From a checkpoint of a small mixture-of-experts model trained on Wikipedia: 14 layers.
Below are experts of layer 7 (counted from 0) of a mixture-of-experts language model. Rows are named router (the router's row for the expert) and show model dimensions 0-95. Each number is 128 + 24 x the weight over its row's rms, rounded and kept within 0 to 255.
Before each expert's rows: a language model's description of what the expert responds to. This comes from a sample of Wikipedia text that the model never trained on.

# expert 20
Prepositions of, to, from, against in names such as Justice of the Peace, plus blank cells and pipes in election tables.
router [118 133 120 157 142 121 101 119 153 136 143  92 146 110 118 105 148 121  94 117 177 128 117 139 119  80 146 110 132 143 199 170 163 141 168 139 127 134 122 129  87 112 154 153 153 162 108 112 150 128 119 109 125 105 114  69 121 126  98 141 120 135 188 130 125 125 136 143 110 130 146 171 126 127 116 137 126  98 116 155 144 125 155 105 162 128  96 183 141 178 122 126 124 133 128 166]

# expert 11
Possessive determiners his, her, their, its, the word from (dating from), and cells in election result tables with votes and turnout.
router [110  86 133 144  89 128 122 132 126 141  96  58 166 132 147 169 138 118 129 101 131 124 110 157 118 104 109 115 122 131 146 138 159 154 115  92 118 142  97 153 141  94 158 161 113 169 137 124 116  87 137 200 134  95  98 131 140 114 122 117 139 154 149 121  96 123 150 147 173  94 133 130 145 144 163 163 121 119 122 142 108 135 141 109 128 120 118 124 117 154 144 163 141 156 126  99]

# expert 6
Colons and The starting subtitles in titles, pipes between list names, and in, and, de, la inside names and bibliographies.
router [135 107  88 137 151  93  91 103 153 144 152 110 137  96 111 111 107 125  92 131 128 122 107 139 113 109 153 135 155 142 104 107  53 174 146 117 112 171 122 132 103 104 116 107 157 110 149  74 135 173 131 118 127 130 122 102  96 178 144 167 111 118 168 148 112 103 137 142 110 146 136 150 103 160 127 136 111  95 112 159 113 144 138 123 158 129 147 149 143 134 136 157 119 122 127 148]

# expert 5
Table separators, commas and numbers in sports results and schedules, plus US city names after at or @, such as Philadelphia, Boston, Angeles.
router [126 121 113 120 155  88 105 129 133  70 135 115 111 108 141 154 129 122 133 143 102 128 157 159 139 118  85 141 124 137  95 131 123 123 126 108 113 155 129 126 115 148  90 108 112 104 105  91 136 155 124 120  87 149 108 117 122 132  98 116 128 147 128 101 129 141 154 103 122 146 151 154 115 105 136 132 124  98 173 127 104 158 146 142 134 148 165 123 137 131 143  70 122 162 128 150]

# expert 18
Nouns and pronouns for people as verb or preposition objects, such as people, him, them, students, plus row-ending numbers in tables.
router [128 108 116 174 126 140 162 149 150 110 101 145 157 162 103 127 114 131 147 145 147  96  88 143 185 134 125 143 131 128 152 153 133 119 168 132 123 133 132 187 113 118 143 162 168 119  99  92 159 146 147 130 154  78 121 147 108 156 132 168 140 140 130 148  99 160 124 115 114 133 114 113 137 118 152 145 151  85 119 125 142 142 137  95  97 129 125 179 166 139 128  97 138 148 126 112]

# expert 17
The word the, The, its and their before names and nouns, plus table bars and colons in sports tables and headings.
router [102  99 160 120 134 134 157 104 159 155 153 141 176 115 146 124 142 121 133 117  67  62 103 165 125  81 115 135 125 160  98 150 131 155 138 129 128 158 134 120 145 123 113 114 123 119 108 145 147 177 136 152 114 127 124  88 113  90 117 110 148 103 118 121  91 138 142  97 114 116 145 128 125 129 175 157 136 131 133  90 129 133 123 119  93 144 118 107  86 159  96 134 138 139 129 122]

# expert 23
Titles and short abbreviations such as General, President, King, US, TV, MF, DF, pieces of acronyms like GOC, plus kin nouns son and father.
router [140  77 162  91 183 209 144 141 101 113 121 165 124 143 106 109 115 148 136 154 151 131 125 105 145 130 145 148 134 108 137 117 172 134 137 137 146 147 102 157 125  94 123 120 125 142 130 135  99  96 128 120 130 159 142 123 140 137 148 114 115 177 111 158  93  96 154  83 131 113  83 146 121 103 115 112 135 190 119 152 152 129 152 125 127 164 118 151 131 138 144 140 116  90 128 114]

# expert 10
Nouns and pronouns after the or his, such as year, years, century, season, plus which, it, This, who.
router [121 133 143 128  99 149 169 181 128 106 133 108 144 150 128 122  68 121 134 147 103 154 167 137 135 113 111 110  43 117 128 129 121  85 148 151 120 150  83 119 139 121 133 170 119 110 145 134 159 126 130 121 117 124 110 149 152 135 114  97 108 143 107 148 148 105 125 133 138 139 104 135 161 152 114 115 115 147 144  96  92 123 125 124 106 119 151 111  64 155 109 139 138 137 128 140]

# expert 19
Adjectives before nouns, such as new, high, public, former, and adjective endings split from words, such as -ical, -ual, -matic.
router [139 144 152 135 148 143 116  98 120 120 129 185 117 120 154 147 159 124 111 117 146 144 119 126 115 138  95 126  96 106 119 112 154 143 111 156 120 130 102  62 122 149 163 136 114 105 144 132  98 140 122 157 137 133 155  91 131 126 136 113 135 134  97  87 147 116  94 137 107 118 116  99 115 120 142 100 132 146  88 109 143  62 127 118 102 114 133 116 105  96 125 114 104 127 129 152]

# expert 22
Spaces and opening brackets or quotes right before a year or date, as in filmography rows and the ( opening birth dates.
router [118 139  94 146 140 142 143 160 123 150 117 153 162 133 101 119 107 101 138 113 103  92  96 160 120 139 126 140 126 165 132 124 104 101 127 117 137 124 115 166 160 110 129 134 139  81 104 144 171 136 140 109 146 164 122 107 120 165 131 119 116 100 114 156 101 146 104  98 151 125 126 132  96 166 133 104 136 137 171  85 131 109 142 170 127 122 102 138 117  92 109 154 138 147 129 107]

# expert 3
Head nouns ending place or institution names and topic nouns, such as States after United, York after New, University, County, football.
router [128 124 155  98 143 101 153 115 142 112 110 152 120  88 144 150 135 140 145 152 115 165 146 122 145 156  96 125 141 176 125 132 127 119 155 151  95 105 121 128 109 170 148 122 134 155  97 149 113  92 132 103 173 132 100 163 136  81 155 105 151 134 134 132 121 155 167 114 100 129 156 131 148 120 135 136 115 138 188 137 123 169 153 118 165 141 100 100  59 117 151 128 131 102 128 181]

# expert 13
Commas, the word of after quantity nouns (one of, pair of, type of), and and, or, semicolons between clauses or list items.
router [ 98 196 164 131 140 129 102 105  58 154 121 139 143 134 108 122 147 121  94 131 134  94 106 146 149 113 124 119 159 178 165 150 185  86 129 122 135 138 128 171 111 134 116 120 139 145 116 157 121 124 121 123 110 126 162 131 106 127 106 134 121 134 126 117 126 101 133  97 113 138 134 124 112 128 139 152 117 104  91 124 137 151 100 117 117 132 149 154 174 148 117 133 109 149 127 109]

# expert 14
Main verbs after to, he or and, and the final pieces of split verbs, such as won, took, moved, cont-end, rec-ede.
router [139 130 101 150  67 151 112 162 144 153 144 122 116 131  95  70 105 151 127 151 116 137 190 117 165 139  83 113 115 115 113 127 100 125 140 126 158 127 159 105 157 144 148 118 113 127 119  64 114 116 127 127 141  97 120 159 149  89 139 147 114 105 161 148 181 134  96 126 134 136 127 118 132 126 133 102 128  54 151  96 151 105 125 136 195 108 135 169  89 145 116 138 108 107 128 140]

# expert 12
Hedging adverbs and function words inside running sentences, after was or as, such as only, especially, not, such, so, a.
router [115 125 146 119 114 103 134 147 143 141 144  92 144 164 140 110 149 119 141 101  89 134 123  98 143 166 123 132 104  99 123  93 160 112 100 102 140 135 163 118  98 116 138 103 130 114 147 121 134 118 127  96 126  95 124 149 116 117 129 135 112 142  93  89 125 121 110 157 135 119 128 115 101 144 112 132 131  88 108 111 113 107 115 136 186 118 116  75 172 154 144 160 134 125 128 100]

# expert 9
Periods, paragraph breaks and heading closers ending sentences or sections, plus digits and round numbers such as 000, 100 and 737.
router [134 136  93 125 132 119 159 145 116 113 119 126 139 203 136 128 144 116 142 107 143 103 136 184 125 105 113 106 105 116 150 198 143  83 141  98 121 179 155 190 120 141 146 143 187 109 114 156 138  91 130 126 133 171 116 107 141 213 121 119 117 139  89 122  99 139 133  93 137 129 114 132 128 134 144 144 100 123 136 109 139  94 128 140 151 112 121 132  81 103 116 171 123 107 129 150]

# expert 16
Opening pieces of proper names and rare words, such as Mc, Mar, Man, Sh, Dub, C-leg, and starts of bog and pick.
router [152 153 118 133 110  94 153 127 110 133 141 111  59 107 110 156  98 133 129 118 167 135  90 117 119 135 216 146 142 145 131 113  81 152 109 111 147 104 130 115 153 135  86 124  99 139 159 161 132 146 126 113 108 116 147 165 112 136 131 170 147 109 151 131 158 175 135 116 146 137 153 113 135 115 129 115 132 162  99 169 141 132 106 137  64 122 127 120 165  55 123  86 125 141 129 104]

# expert 7
Prepositions and clause-linking words in running prose, such as in, with, by, that, during, into, between, often after verbs like drew or located.
router [134 134 128 136 150 116 163 100 141 149 174 180 125 152 137 114 146 126 127 110 116  89 155 131 120 138 129 107 156  87 147 173  95 126 121 116 142 138 173 150 159 112 123 135 175 150 160 195  90 166 121 166 128 151 161 127 144  68 147 110 103 127 108 148 113 118 134 134 171 115 108 134 158 153 170 138 139  97 152  90  96 178 128 105 105 149 145 115 128 201 130 172 137 139 129  95]

# expert 15
Sentence-initial pronouns He, She, They, month names, and final year digits in dates and filmographies, such as (2006) or 1964.
router [121 134 106 181 181 159 134 128 125 135 125 134 123 124 114 123 137  76 141 169 169 106  96 146 143 149 145 128 116 139 157 139 151 142 143 161 144 108 103 146 112 110 146 168 184 147 106 121 144 146 147 139 123 130  86 119 131 143 122  99 141 109 122 131  89 140 109 131 143 116 137 125 133 101 136 153 141 128 140 132  99 142 113 119 143 116 129 147 137 113 108 120 131 169 128 126]

# expert 0
Common English first names after Sir or Pope, plus endings of foreign or unusual words, such as John, William, Amé-rique, il-ium.
router [141 170 115 181 120 165 113 171  86 140 114 177 143 117 125 110 126 147 128 132  94 155 126  81 102 145 120 126 107 152 174 138 171 143 146 135 133 117 159 124 168  96 159 101 107 143 108 129  83 111 125 127 139 132 102 116 165  84 165 116 149 145 120 160 158 108 150 130  65 128 158 148 110 116  92 120 131 132 175  94 126 138 136 134 150 156 114 121 115 122 131  65 123 113 128 120]

# expert 8
Units and labels in geographic infoboxes and election tables, such as km, mi, Density's ^{2}, Country, Turnout, and field colons.
router [117  85 100 152 140 104  71 104 176 141 116 118 163  89 178 153 141 126 142 115 116 100  97 124 127 140 102 147 163  71 118  94 143 141 147 147 118 120 129 149 124  75 105 138 127 126 113 142 156 126 128 165 131 150 130 113 136 166 129 110 151 116 108 116 115 116 148 141 191 111 141 123 144 138  94 140 120 156 110 147 191 146 126 141 126  97 152 139 150 109 141 158 146 133 128 104]

# expert 1
Surnames, given names and inner word pieces of personal names, often foreign, in rosters and biographies, such as Smith, Ker-es, Jar-z-ombek.
router [130 176  86 112 150 126  94 105 136 142 123 155 120 148  99 116 116 125 121 152 124 169 132 120 110 103 107 115 204 118  99 166 139 118 115 124 111 108 104 101  83 155 121  99 112 118 119  60 142 132 124 109 130 154 129 143 141 170 128 137 123 115 159 142 164 151 108 144 110 142 129 137  95 132  91 142 137  78 140 181 113 136 142 141 163 142  99 137 212 144 140  77 129 116 128 125]

# expert 4
First pieces of split words and year prefixes, such as 199, 201, Non-P, Ph, Sch, dis, often right before further digits or letters.
router [134 117 106  84 118  89 148 112 109 106 139  59  94 102 175 153 140 141 121 130 205 122 148 148  95 129 191 137 149 145 133 124  56 158  90 151 141  86 136 104 174 122 115 144 150 150 108 151 137 176 132 118 132 121 128 115  92 179 112 153 108 108 180 125 108 135 143 126 125 145 110 167 170 120 102 108 107 203  90 154 137 104 112  99  54  98 135 113 163  34 129 145 157 127 129 128]

# expert 21
Structural words in infoboxes and article openings: is in species definitions, film, album, field labels like Date, Established, Overview.
router [121 113 168  80  93 167 110 105 154 102  97 116 167 119 133 131 138 124 116 120 114 116 124  98 132 125 142 122 145 144  95  91 107 127 103 162 102 102 148 167 101 177 129 124 145 108 138 132 153  87 127  87 137 106 134 150 117 103 105 146 114  85 110 109 101 108 124 179 151 127 136  80 145 133 132 150 153 150 138 148 111 151 134 163  87 150 166 164 116 150 116 149 153 141 129 133]